{"d_expert": 48, "hidden_act": "squared_relu", "normalize_top_k": true, "train_tokens": 330300000}
Below are experts of layer 8 (counted from 0) of a mixture-of-experts language model. Rows are named up (a neuron's input weights, with its number) and show model dimensions 192-287. Each number is 128 + 32 x the weight over its row's rms, rounded and kept within 0 to 255. Numbers have three digits each.
Before each expert's rows: a language model's description of what the expert responds to; "mostly gets" lists some tokens that are sent to it at least half of the time. This comes from a sample of Wikipedia text that the model never trained on.

# expert 55
What it handles: Verb stems, word starts. Short word-initial pieces and verb stems in prose, such as d, f, pl, he-s-itantly, and the apostrophe in d'Italia, D'Urso.
mostly gets: " d", " f", "-d", " pl", " red", " th"
up0:075091148137098123194100123099099084081095168059154147126115138159149116059166150120082143110107106119108156095136154164129127091194076152077151075148128091217143146170144095181143073116122120156083170146072091149143121168113094126143145142133136137077131109167088095128144138190106216156
up1:077101079157113095135124015141111082103129122117119134159152154143140164138161118152082145128091078103109140105171095115154067163108127115176077079096145163154101122146116071120143132163117109099078145099104120112081081054113157148121225118128106113135167140149179114091100091156160109144
up2:084058100109115127148122089180128105144133122128109142098111118136176126108105108199101127118102158100161135141138109148091123055112058161090126101089013112077150160118101089178154082172091000167134169162090116163170142152132146107125099077080144146111128152159068159166157108112154174090
up3:137117160093141203137074086136106107084181095093163101140127110102137160117130192111114165200156106127115087118107158126108085130118177076129184123127105153179075087142154166115133140073166122100096099117123179167142110154136116113100156073066080086076159130163112075157095097180108124143
up4:139172169149139099177105163081110133087129153115132110192121081090140111126124075143122153130159089125136121083074137145113124108145131163131157140111113099142184157196050092114080102137090107090115147149166126065070107153157119080161097090162115137155182168113170150071070123135104131139
up5:091115074113145136118122080095136132090042142113134109101144170142116160099096136125096058080138150113145139133120144153071095145074124080154156114098099188102150077136139109164089113173086097173130128153078151086153131088149091149182160124145191158166180146150166167151099150151130119090
up6:141137076159118088137091117159082144113174138118058158093130115128163145051127193165146105135140143135130120099093102138095086139145138145141138138074080155106160134125143079142106127187112122090120117124142146158100042103132138081121153117082152106112205109075113093101066109074099148201
up7:120128099191077111127141120136100148119117100139181119128079096095141067068110059104116155126136110083136108124114145119197110132129163125065085180179121122152150141115100097068108145153131105132119085098103088143110095164207098131134141160148144139114125165128114156178120074123152184140
up8:101196097112119157104113110174114091087140143141083154144157155147112063117139113119175143132138074102099187126085112087124085053107115125127143070136134096076099072155126163091149130124099135090181081098072110130134135141106128137061137127082130112085123179209114101125153123087135165137
up9:168144127121151107106096094156183104057118119124086100127198110151164107099121123106166084145147188113140097133175126084111126133127126129164120126125090119151118135096104107096132138135133134121118176120157080127135122164168096115148190119170159105124158106125131124124054142123083094117
up10:144105086073120209162137100189081102123077178115124124125100109116176152101146119152134154108175151111145093135049125094114093197118127088143113153105138094155139129194131087142116117156084162111114127155105142159156081142103128124106063155152132149084087138099148217125085142103092206087
up11:116123097131150127167123113182084134098123138080233129109163125161158166065116166127116097163085107169124140143144158106162123140029142078121105117117097129117138153114146094106116146071177133140104218103097068128147122109111091108104136156143163166078120101083166143107107086100117076087
up12:158169148117111156118098101123131140103136089112114107153150130159121171102149125154113108084120147110156141103136229084145117096167128096072075152127079187075133092184133136118104183160118088141140100069170110117153106087106129099103172172144124183173165077185094149119137153153120178154
up13:146149162132131136100148118160173194077091022113112143148086167114083191088110092137140161119099089133122165083131141114081163196178099098097155191065102104153111110141154169140132149149062090128138144136081106153125106055136163124095118144080113087088075129143062142091174117045096125083
up14:136122102141133142120071157194163124104119090097143158139167175112130140143126132183066130142119140133175130144158121143146148110162143108082133094104112059126127146116187136120151108124157133152127105085067139160141122131155092149137115167112105129111197107139111126146105136124114149148
up15:137121109169095124134086080148099141076076148122149075122125079139185117168105132152125111125123069080171120104088132184122150125117112168082111162072098140146115143169132150133106084190114147147125179126111146138112140089118072092063155135126168149130141102153155199111129080125136117095
up16:109137137059084113178154116134120064140056192138118130169138142099162122122158152126092102154137093099140118128103111125148141137077080180114115105107118157150118118115146145140126104118145151157126123101097069126158090143122199155069131117072105176114189073147160146146099163032088141104
up17:110165179152146141134065065155150131119073148075108155169148105155193130124142098133065212105157164127164146133152171125142120129106052151109177073128110156136171165107170071113127139154107052073193120147136140147078131119194146154097131128079123096108206148120073121102101118125144145112
up18:079078116143107137104096123140136169119177158141062182102161143151132218180109101134158194140130125171143108136106162105124164143083084102099118109062116140185104110143127109161152146131079083141140147165095161089139122085085173160091161138068156138142143148113165094105109151165136115107
up19:086157180138165087213137172160119130119128053061174081110106106154152148148081048183112184133158122137161111081138097106128100145078098102096058106156091126165190158079088133146071130151161089191104139162192071102137097093143112146121147123128153145130149132115113126142158113144163154123
up20:158065093112161133095130142123135167090134185141175154138112155176146158157097079205077131115111128140210090107090122154123086077173147170066125152184133109121142139158133117123117157124105077122130141080118115182098118169167098103112119127109085150066143135124130158110100094170138115094

# expert 42
What it handles: Year prefixes, superlatives. Century prefixes of years such as 199, 201, 194, superlatives like largest and highest, plus -year and counts such as 150 years.
mostly gets: " largest", "199", "189", "201", "194", "-year"
up0:104066108079105119187091136117142129105073114129110142084150102139170099041117149153113121106102087155077171084097124138144117064143138141127139099118146115177131099214183107159175097135190108172088107083140095171113171195051073154128160161118113160111153126209141056115145109170117186075
up1:080103091169084074120144015139110056103122100107104143150140172123161165131179121155098162137095062078125127110162077119131085151090122121188098083103142182168109120130143093128136121167136143113086145087108135107089074069131169153166213137148118112108197131138168128096103108132180102135
up2:101072075120132143134098124170172130119140104116177143076096102132196163137119101178130098128064134103163125095125136178126147111130074136096089101063069110093150105131130100160140112170119000148133168152109082134151126184095137101105122095078152146126172145138071141137159129146181161075
up3:141096117102120203191083135125110119079135070132141135153143141152145218107141147087112157175142155109112105122087121133066106074122210116105192156134098130191104081094215129097134134063138099127123082120090163114114132172094109064138157074089086128058145145180125064135077116173083116134
up4:160126110086152135137128142050165140119123130094135099195142110100153146131178115132140140124133087149156148068077116134102145121131176143124111125117140138141188106174101112152139163126127120123135156085179122127103075125130148072125119116173189184120151199118184137099111124106105192132
up5:110120044128113184114092110115118110099079166097147115134127136160128131193105143097105089073105153158173196087111140158161156201086171105059169156102090138116168080132175066155076093185120075179131137153129094085132106138111122121126154150173145153130215118139139170112094142163081098083
up6:143139074161120090138092117158085141117172138116057158093132116128162144053123195167147105138139146137128119101095104138097087142148136144140137138072084154107161134122143076142106125188111120090120117124138144158099043101136137081118155116078149106111202108075113093102067110072095150203
up7:118100068135064087118072132150053140118072134070141127078081119130166112082117094130084107122159053080102096131109139145120119093113117113149106142196129119101150112122090097120129131174112102117112126106094108151101138148121122128120106148106118149091140159119067136104089123121167129112
up8:113129071065097139113138082146087123162127141104135181120143127153151139178154139167128081135132105172159094098119100075099116139124148154144102056172132114147169043123111174099148103122108102138186122125068129123121122107097143182152152149119157121138147110165099086104141080119073123128
up9:172140098109135138141114077136116125097149080066126109086144150164150124119129142103126101147126160126149104143139121046103136099141123109129161106067092122147166158120121117131124134137119112136192138124140115075117110179129112074160150118206160143109136118139075125141139160131113145170
up10:144107083075122207162129097188079106119080182120122129123096109119175152102145120151136153109175153116147094138049124094114090200119126085139115154109136098153139134194133087150115118159083160114115121153105141159157082139097128125110071157155133148085085133105149219124085151101094212085
up11:140086106114147113178167102167099127095159129120220173083141088116150174091120182119124111127122094180058142127175154091146148123036108085117137120133097122113133178092123063085129122046154145148074212097123076133181132092097118124116107152165189159104127123127154156117127081105134096093
up12:143161144120066105137110147107146136136124027133158147097094150120084189067114132114104095112196116138094196092135129054146156107133164166159160136136092154107106080116119152115118150113137095102151132084150143117158102072128153088175118103122061122135155092151076075157117172115149129113
up13:127153163142109112157173141175205149129136030118172160137066171146132162053135067104135143146074081098107134088147154134145156155189091099116121106090058183132167172149135136192128115153036111136130118159085105170125112061127164076134109129091105098118127113123086184096151166080094123084
up14:135067129099127144134033129153137154153140140112098106169164155094147168136128100198120149153119167164208143077142105105147153138104101124099127158132114099126137095155159154137151091149135162159127134081075129131149155132131160119155085162141091151109151060115141145136119162117135109110
up15:169109103184106119113129108121096175128107171128189084155133085172143162101048107097115179163172117065114118099084066159135136115139121103089143174117085108179138125123122149119089123101122145128092096160127162102120129146115134100145105115110112113172159136125168129116125095089109150157
up16:113166140113083132180198125123104116155102129152096110143102158052162128125155115141061114127134095072130089145114159079110058119130077112104074122141148137195092167135162077148135136128148075110126110117130038151172115180127137126030110160101097196094201093115163138157096150061130092152
up17:114136158154145118124076108133130139105048164067142148196106149132167139129135106124050183107146180134171148124133134134161140128105067182096182091107117160151197170101160090116125134163106062096176103149152126169069121085187126143112122123100123133082206161105070120109099106130126171120
up18:077075165143101140116115133177100155143154208121129174134148163151133219142127110095174205104116140194080124121079176101148139174131099093120105150084109147155106108145164071137130192167135095128145105134125124089143122103060196123088144169124157150119162127117120079095084170171169107121
up19:098097151121153087177178143159040170122137076122183110140148131179119128162101108139089197141142131156125070121134118090129092167119137128103081122152145093092202087075097078094130167147209088127118136184154118101165123106118164090120170145099170128117117151080086083139165121139133134181
up20:139070132104114120125123143124133142139086170136205161118106142190138163080087117197127131132141140092200132092078131145165113034142156153067141120165140119164160144140155118136152157136116084134143142087125124136099139127185129110119165101089106142087137128086099150137102106133109100088

# expert 5
What it handles: Negation, hindrance, inheritance. Prepositions and word-ending pieces in running prose, often about lack, prevention or damage, such as without, lack, prevent, inher-it-ance, amid.
mostly gets: " f", " without", "ating", " lack", " forced", " damage"
up0:110105108098144114156119088103116068076142088116154167110114176120170135051154189122086135082120100122152165122143117123134115071160126133114144102160129123201161135145104099165135053095144120121121181146074106127161160150060101146119155116178162157093132123161054102113161134198138222130
up1:089084092151128082123131013149109078121116120119115141161158157152153181125157111168098137124087067095110149096175073115155085158112133126168102087099138163139104122133125067131131113169132108105070154093115115130073089061106169139140244107150122100124161126151167125107108111160181098132
up2:110078084119132147140097114182170131105130099109165143069102104133197170157120095168122106135070137111157123109125141182124153097118084142105089109060077102090151098138125083156145101172120000157139165140101077136141121177092135112104121111075151143124164139135083141142177130139172162069
up3:150126118098102207201133154160101135037128062129152137148135169119127218148165187102130129148182161142102116104147139143121120071134190098115144123153106147184141100117150140101139090081163130111148073142095116117100092136109075087126107143064100069107164113185116093156161113187113148124
up4:125118135110197158175154145071156124140091150126131089156137181075132129091129126135117143158162108126130123101077141162122131106229155176079110116069112136109160080135053079087119115118076083161103125114152147100120083140180133089083130098121204169102130161151129132139146083143124156106
up5:120094047162116158107082059109129125147105176112114070124156184122121160146098173148092102132136105116137137076115148165075118158103103084098147117104057151101178115161171072178085134145074124170100132146133146111142140081143109126142167107203132174178213132198113210099134096139128139086
up6:141140076160118088136092116158084141113173137117058157093132116129162146051125194166148105137141144135129119100095103137094086141147138144141139138072081154106160134123143077142106125188112120089123117124140144158099042101132138080119155115080150104112202108075112093102067109074096148202
up7:105138102113125131157082200112089132112147153136126097107117165181165123106108086120114165115140090064160105146120117128163183135130125076091124175158148074189164104121103124115108102131115112151148099111125142128088105188129099126146092148161102187081161094158065168167140140179161165126
up8:146150069124120145143112092153161084112156133169124156106144128160087150165158157150114094123123062155142191093105083094158112126104130098158193131139135168160127107127138174141143150124102121081200109120053112099113099075084157183131176161110137119098160204172099100096191112151137176105
up9:161134140094158156123129080163128123095141103037136126088177111164116167134152116117092101135118151104152113089122156071148145109138100090114115075068089115128137101137081183145156094156084140174127149128164095104083111160125132099150147128190183139133103143148089119116111155162116158231
up10:140105086075120207162133101184080105118079175117123128123097108118174153099146122150132153107178155115147092133048123097114095200119127083139109156107137094155140127193129087141118118158082161112113128155102138160156076138100127124107068158154131149080083137101149217123085147107092208088
up11:136109136103145136168111135164102163104127180078154127095176124131131140088063157140157083180134108151087148193110149059192163144074133109117110084145123124131093121095146075105120156097137115118104179157118073075181125082093065103115149100131175201152133099135143136139095098107075090082
up12:173138078083048100158100164112092118116146111113114139107111110120106200043109144142116081111119095160159141078102139072115126106150193094173141142169076189068175073106107112066161159119105076110156098122101160134101063052101133137156142072101086087170144152144097124162153168142126150099
up13:151159153077126109075127131097175143081117060090087125127184174109115195090115075097136188057118138171106120095171140087135192201190148083106171169073098119141114144159148097101133112139098092165162095103119125148162074139116130145157110156128078077134108098150068127081168135104094134025
up14:147148068134175103136098120183152136137113092109131151138134102156112163119111125159084132202104158148072153110127116086157175143148124163108142132112108104160160102134151111138086119168142113138134138075102160112160094124097113190138149192105093127149214117098133115166155135090150183151
up15:112093121170109145153070124104083136127126137094148095150141108144136109162078153158149136135117135086114144144095154178126130097157122146075165156112093137095138151119098149137092163132123134117147183103086148151114131127061139119085133145121108095124149095137136169072117089144094122068
up16:114145120109083122154172126131123114169087175120134134170062110055146146098159105138058078112067082111122095157093121084117129119131099140089098129124100138196130162141166112137104150126161121111147144080128062157157074164143136166080157156082112175098190077140127137158112141068127123114
up17:118150159154151135140071105133148138123043155079125166183120124140191130111147114124053209119120165114169147125150172132166115145117069157128159076128141147137197171107167080125130145151092068072175126155119128140075114114187162150111120126093114112103217165128066120101111109090135151130
up18:061109099141114155155095119174106164135174112142035135106116142145149199157074114102137170160131120153141140124132136131112160152116097133092107139100109148194083105090159102135164141133109132149127142149112156070141160069105166173129140146149141125129141116143148072100063122186161109139
up19:102122149151171065143129150162067169110119080100168112094120141126116137140154124125112187082141179132142086151121136122101093152108094112082084142154092067086195094088119087107109162154165091095114126139106125097211120094098147124074140168145077110129111115105101116119161092165145167143
up20:176085132152158161126078115117106173118138138165111141125093156184181113129064128198115143150131135149163099126094104138118129102122116145085130157114130090138134166106075127106141172134095090111152130115111106134103109129126114094124070145172130122081094125080123106145107084114057093103

# expert 50
What it handles: Adjective suffixes and connectors. Suffixes like -ological, -ical, -ic and nouns like radio, road, guitar, video, plus of, and, or joining terms in headings.
mostly gets: "ological", " radio", " guitar", " physical", " road", " medical"
up0:143100120121138110191108084102126079112117107104178141116133125173196116046158163159094161127158089142085161109067147165137152116142136124111155130083168145165135110167156134140121009141119106124126167170141117109170131178102077181122140116208136128108127101139122081126108079173123182112
up1:085100076153112105135119022159102093099130139124115129146131163146125156155170109154094149134077076092118138089155097115156076166101114146163089088104147148156091126142111080116139131180128107089081128089098120126102079066098165145140216121145092102121159115141172128091108110155150112138
up2:105086077124142145141103117185166143102127103103169138073101105127183165160116104166119103136072134107159124105130138187131160103118089147106085114068076099091148105139123089163148101174113000159138162139102068133146119181094137120107117112072150147131166137135079141141180131142173154072
up3:157121129096136175195137121146118071077093132104164138132149169121159202131127219072097152132161084137126120122080119088083156124161128123098161146112097130165084102078193149077079168105107113138103107136139173120105131169128134121147111107085067155055129143170100056129101101185102103117
up4:147127056145149164121099107105145121124171120068105125164102135077159110108195126128127121103133119153153143090111199107129162143145176112118090131149155160169146129138100086110155152113123088139138162099150193114131074104123131077110143099203175194120092096092159147090131086147093221129
up5:118126068113116128121103067140098125079045143104119092131158147124151144123113180128094096097180111107166131101120146146111106197134130124131152188157092148127187091125176097147066141164089107169155123143124102078153109107124112151124166162194176179149224096152121154139093132155109114062
up6:143137077159117089136093117157086142115172138117056160089134118128158143051123196167146106138140144134128120101096102137093089142147137146142141139070080153105162134122140076142106124188112118092125115124139145157100042102135141081123156114080147102112201110075112095100068108074096147203
up7:078103067117024057104082116139065133127096128133178114071077104144136163084148076123102119118167067092126082102108119125190167127127180139143122133166124131141123126125090098109103104161122094160099106130125073144085156124142159108143092154106130169083124127170040160120103135110207123132
up8:148167067111120090110118084150131113110197159083130184111169159148140100120126165149117152112099091187111131069086110089092142155108137102151178115083186129091130108142139168116096121099104094063130108067080092122133071168096152155163165140106088122139171186180109100104131163161138163081
up9:215117130114130127156093116149125088053109121100152126085182136133102095084127115112107133124136129090122097109162146093085150083144086106157133097108138137170169143106132153135131108135121096157127116164194132094161092175132081108154116090159202106135127113163113098064106075135119128182
up10:140109088075125203165130101188080107119079177119120130124098109121176152102153119151135148104178152113146090134047127095112097196118124083140114155109138095156141134195131090146120117159082159112117127154103139164157077141102125127105067154151136149085081137101149218123090146102100212087
up11:104083075120114110182154127163134104116159140090210172085146105135163164100104172126127112123092123180080141130154136097169152150044137104103119104126102146113125149106135061113117137079171110112075220119102097084148111075115101131136122172119150188116129118094156112123099080117108115089
up12:157096116112082136103083134122134121137181138112133133113142155137095153081101149159127058101145089163141122085133128096127109084151150122087131147190075190100176143078132139120156176082130100101157107107127115142177096098159188141163169091170088156078134129166115129158095117138134148062
up13:189176105134112098119144106087161138108157091109113165171112136110111168069119105119176156126103132131116157077115166130099168161168063136155171170077097148141150150154169141124104164129091114156165099151097139163119106121145133121136145155102124128136075142141094172122159136109097082099
up14:145085136127120123121057160230162154148156144116080140135215142098131135135083126191132119161079144182140118114159112141191166156165130092103138123111108086123149105138169139093131067116120148139117136121115165125160160159127151125144104139169105139081155027141127107124141154141135162157
up15:119100128214117128127100139101099179109068085113189069116086104131176159153115108132128120154146084136132157118053111166143131115159118136067138163094092141186116179119134154136115104103113146105135113130109121135113112107115126123107147089161072168194178102122166173060152085094134128130
up16:124155111104084133164136106148114099148120181134130132166113137071168145095169110139057085152114073117120104170130122097123105148142066107110084103095112140196120160147169081131103151102162111126138132108132097152168079156132121159083126128067129194077201079132138122123111118069141119115
up17:123147145145146163131054094158162135143036147093117149168116126153197112111168107118049199122117170108150164096138162138129125123096059151123156084097141147114166149102169105144148146157112072057160120143146147138075116098201164158091139097086100119101213158117057101104114120097148175115
up18:102044148147098157124076099175151160160208139156090135096145134174126203186116126147189187149160114181136087112095158108107167099086138112155153137097103112188086127112154106111141165104104099150169157119104159057177145099065170144099102102051149161116155161152122105087118120148147142122
up19:099119118145140112159104159167129160104099104114157086102101099177135141121148116089090205149183093143166127157088075096156124165112148121112087124144171076122190067117014066128103132159211118056106154169162132137077108129122146079115134161135123113122074103102115115133097096155157123181
up20:141062102126131116146114133140140118125122155163160125146088128149134142166099145186087123148081106128173067084080085158137077074188142110048121143141101142101148141183164150141094148117104116165130151074140141175075126165159118110114128120136106178081129093097114183064115084137120139104

# expert 2
What it handles: Sentence-boundary punctuation. Full stops, paragraph breaks, commas and list dashes ending a clause, especially before a sentence opening with The, In, During, After.
mostly gets: "=", ".\"\n\n", " During", ".\n\n", "During", " Ju"
up0:108085170180164138186166160125091078128097082096135136115098084105151118020146136141125154093138130152116118064117202110129142074150129108090173140145086088189125130153071102123126086065130127104085165118052130155127126157109079107157153154155116214118124100154124118090130127176077193119
up1:077093063138155115108131025107102055117119133093135148157173159151166198134111129146084126169082065132108164115177120118166075157119135123164109063097137146176135163140118088133169107180089089112115174077124113132057108064131163104141211117105108117135184090145163118105077114143164121158
up2:114084080122147142145101114185166134108131103107169140064106108127193161169118091169118107128067136105160127104134137180118159098123091144106085112063077101087150104147128088160153102173114000159143160144099079137145124177093133114105117106067150147129172141130075147136175130138176163075
up3:129091128055104195162099126132104095042122100102150079119162126176129194112137179095151172150149146117121113146081123136068076118106173115150190168113099140172115108139183184116128148068109106148113095160116126100108137162077136102187174077104082125062142138176123026157072098183100139110
up4:112110133153121144132128106084091127107168093053145081157110135118174113131126132124132167121127150176167107066075146179141156099168205166098149130103147105133174122154111141111142140104110121133104129118104191127100074184121120080137108106133138133099151141119162129110151076167121170117
up5:131091070122110143120085097134080117089097159124133089130133146166129151105127149102051086091132138165149132096110151140118102171123180096108144122141075140150128099128138075192050097162110076153192148117126115115134119089098095091132134145161168148145219123126125169132093160163138114065
up6:142137078160118091138091117158084144115174138118055158094130117129162146051126194166145105137140143136131120099095100135094086141146136144141138138074082154108161133125141078143104123188110122090122118124142144156100043102132139081122154115080149106110205108073113093102068109074099150202
up7:092072101154052109112058152174088184115085095130115086110113111139186136110147097127131137108142120054090119109125128121154156108065137143148155146145102106170149123076114105102106107144119105131089097100109130179090119142160127125144162182126100142093111133168058205131113150115142092103
up8:109116061115145094141151045167140131102173171181129125101063177186098122162193145167106142143121117147071108136138156098120143180113131123090184057186166109124135122162130154069125114103063093060170088095044101139145095121089143146111160181068155141108190166192064108073183134096100176144
up9:173082110102131161154083090156137106086137077077141082117135149189157156092168149121099132119148148111173081142150123108117171125132116121128151103080120120139149131111104094147137078149146130145196157108176129113124114171145112141180174108189148118104150128153071116132181142130119141182
up10:139105089075124206164131101190080108117082176118125129120102107120178152101148118149132154105178152113146092133048124095111093199119128083140111154108136094154137132193130089145117114161084159113115123156100141165158080139099128124107066153152137150084082135100147218122088147103094211088
up11:120099100125128070117158110162082118113156144105200162135144093133134168083099138142158119132092082169084164131158171059170119130051165091128102134120128129122137144073162112131102152112141154114093200105103103124137110070120082120122090128105135172113134114119151131120129120068107082093
up12:137157134100062071166099113149129125160146113146146135113101114069088159046098143125095157102193078191139138130151191071159131107139151102083110096165077197119136122088055144080146192142192112104108157122117152105153118039160130087157087090133086176123145071161117164132112163105124136122
up13:098165127105143140098173095126149158056121064104159088147109125097108160053125099205160181131139175116145193082124155157100162174150104122146131175098096118165135118153101156146122118158119089117147136149059104158142101095104108127137128155122137094142113155104110166141126148106145130041
up14:141105106133136123137066119157194111116130131094133117124200143130155151124109124228077130121122171154126136098173122134125146126171131093116130112094116081151120112151183124104148134099124164159139133066072136187121130120126106113173181139136086099113180090152104154135133161132118181151
up15:138129097127134127122099152094077154111131070134200100135107097144141137143106148097127151172175099056161128104076104155157139090130158150077160150129057135151155128152096142124107155158097142102152135129136084102100102103087134098119112118122101145116193156140171152106139093138152113125
up16:096125132125104149130147080155100124181076127119175146179151115108139171115156114128051074145104083099152103152091110113116102116152102104090082112128123170154086134104144082132095197100145102092181130123122083162163072155097166169084140133092127199104164095149121082158109135096105124122
up17:106152142129169128135060114141136129129047144054138169190132132154184131143161130124060187131129152138164141135139159130157099154095063156122159066119165147142197157107162098141116125152102057085195124154109143126072134131193150156096132118111090099126208168153070093131121111111136142117
up18:099067099158097145119113134151134177095173149153087185113130140169140229180123101126153202135140118185149118138086160095121152132110106126125143107075110157174105123119142107154140168096075077129159160150097132095146135064089189167082147136057147138145151150126156087085138169166149106110
up19:085141154138189123197152171187082152113124075070187120086138153154144096116127093123115198140148146155195100139132101068146117115079127094090089097143118118133179129090123114105119159117163097098102150122148060125133121112081120126115148110183087149103147170133067122155101125184186163143
up20:121074101146161134118130155107110165120071178128190154126118160177168156121115122205082138127090130120210097099089108128149086075165167184062113137167121143146141135132156152096140166103103091103131122092102132186087156128153112128109133101106079147090133133100130138123106090150098105083

# expert 23
What it handles: Lowercase word beginnings. First lowercase pieces of words after the or of, such as st, fl, h, cons, often followed by endings like -ation or -ate.
mostly gets: " st", " h", " f", " l", " fl", " sl"
up0:054155155115116087197123129124101099108120113145114136120147137119144130083199159102115118082154124149133194111126157118122153162152155100099139099111155106099128150192146102164121066126145084171152127091108133131157145178088053120097147121171127161110148065177150067130124132153162210139
up1:086092091140128088132122020138105078107125124111112140158141156144154182127181113149077137134084081094117167110166084102153078154111112126170106083101154157154111115138125072126144117175112100101079150101103117125084089074115175144138230126140101097117160117159164119106099105150181107153
up2:129071089103143112148106135129137094113152132124137128085123121131182147164133108154123093118087130103137115118142130194122140090135050118112128103075097108093170128125157091120178095158111060197120128136101091143118097165094142123108133147086134146152123110081059122149149075164161167115
up3:136172120076074174151139137145146102055113104129163135132154124080113127121166147122097201084150133137108093138072129150090164128122161085063202153177141098145149102130182146098139112110213114112127094099150128134152125159091122086144192077120073121037149114181083130116090122157100141104
up4:108131171123187073149145132084144136149132120049123096142127165137114130132142103136120173114124115121148125106069114124124105061176140153120096139094149107141186067137086117116147086167089097138130181155162177113111112098122158112073120094104140138095143137162150142147143118131128143159
up5:126130081103089102142120111124088112062103164085157126112182174160111141169154158086105081066098118128130132043136145171116120177164167149115095097112113150130211114111174033135060155185110092138117117108144108153129116148103075119139201125166151144132183192169116182146129175180147083094
up6:143140074160119089136092115157083142113173136116059157092132116127161146051125194167147105136141144135129119100095103137095085141146139145141137138072082154105160135123143078143106127189112120089123118124140143157098042101134139078120155117079150105110201107074111094102066109074096147202
up7:101156109124097055100062118120107130111104120095170097139060144146215137072157113092132125100113089079107110134124111114178144122130161129115134143168092156150160130136080131099153114192126092161117110143127105136092074141147140090119118187099138161107155118142082142119089101121156127138
up8:103165062108100121116078062139116113135128153163136192149123173137102112165163173140123138101104064188137122165131131086124127098157087131106127129145152062102122154124170138080135146130152089082173163072078101130170097139133129166181154163171128147125107155143114125073102112169152159127
up9:162157133151140128120112117137152118126153119091159105121159136176135095148165106083140109165094162112118119110105175112094174137121145136132171080106104064108099179106127170126198166168148131130147156137129131086075095158187073116185169074193160113115164140152138102145120164096147151194
up10:143105085082118210170133104189082106118079179119124129123098109120180151102148119148130150108180154115146092131049120097116094200120128088142113156107137091155138128191133082141117118156083158113111125157106137164159077145099122125106064157152138145082081140096146217127084150105099204089
up11:106091084109131131142145108179125120153147149124189112077130141103130127115094211153102119174072066169082176119179139076162115123057124074133110118113119126074138146132137129102120105071172131117122188072083089127161165105088095112109107150118175188107129108095162110128158040075108097119
up12:090149153120070073157143147139095130109145067129156210128144164134066215105088117112089186120169135096167166125149190109116150068113163147149073127201077139080139097132078162135125147141097093109121142108149125165143084055091130071156102085158094161110118132157139130150150178151138084106
up13:184172136124145113111120130153146171109110046097102166109112182100085175105146109102168166152108123138107139082104168126070153209153059124112179172100106139151122142102132121124125146111087105152179122121112142196153093125137151123122091163095098117091129138105075154098149149075122139098
up14:127101101146108130135080138153185124115095116109106128130171165134136158132093148132086133171129143132168123093165102134175135153129125088080149118073100072154154147138144092102164120104095172117095111073114132154184110136143109096140151161141104117120185096157155136166102146138121159131
up15:077222148170153180158136090119121131070104143155196103119115099088167157199114098143149169099122116106160225122109105183133143111102146133082112135163079129132142124163130110121081119222125132113139154134149124121087119110074107064109110126136099159110178125108102162115106106053111141146
up16:088176131140117191221130123156078069174118164135125155126099157088182150102150123128047078196089116101104116130112109100099107092134114098122069117134091132181093176106156062134152120115155096105153115128137083137116084138080149125090137140112109157100184089148069172111119140100134157145
up17:120162142155138144130055094138146127122046152082128156175118136138183135125159117107049215108135173115167153115137161114165115146111074152120146100117133155133191156120182078127128145147114063069178122150124125142076131120201152155127119132097120108092218167110070124095095110103138147131
up18:105084150135095135105090176165138162144161171156104163112128151128156224148095125142180201114150137160157136148094115102088138140125103079075100145098131171198157157094142086130106157109118077172130153135112142101105176085086155189085143116119123172179123183126146099110094165163142102128
up19:078087161142157102183108140152060130115096061099134118149125136173130099115096122142116209095163170140108090137152088100082076137070153134105095117127127074098210076090136072123071161160151119117121146145159126118203130172107175124145140120117153141110129124051121126129127110109132125149
up20:164087155074100152109154107117124142135141118163142109123089155191159125149114176159110148115129110176203101124120100119119144114125176180097148162125161062157074143080121126147105121134120107133141128116115124158093109177104132124042075158149142170097097121141128094111088084093099092080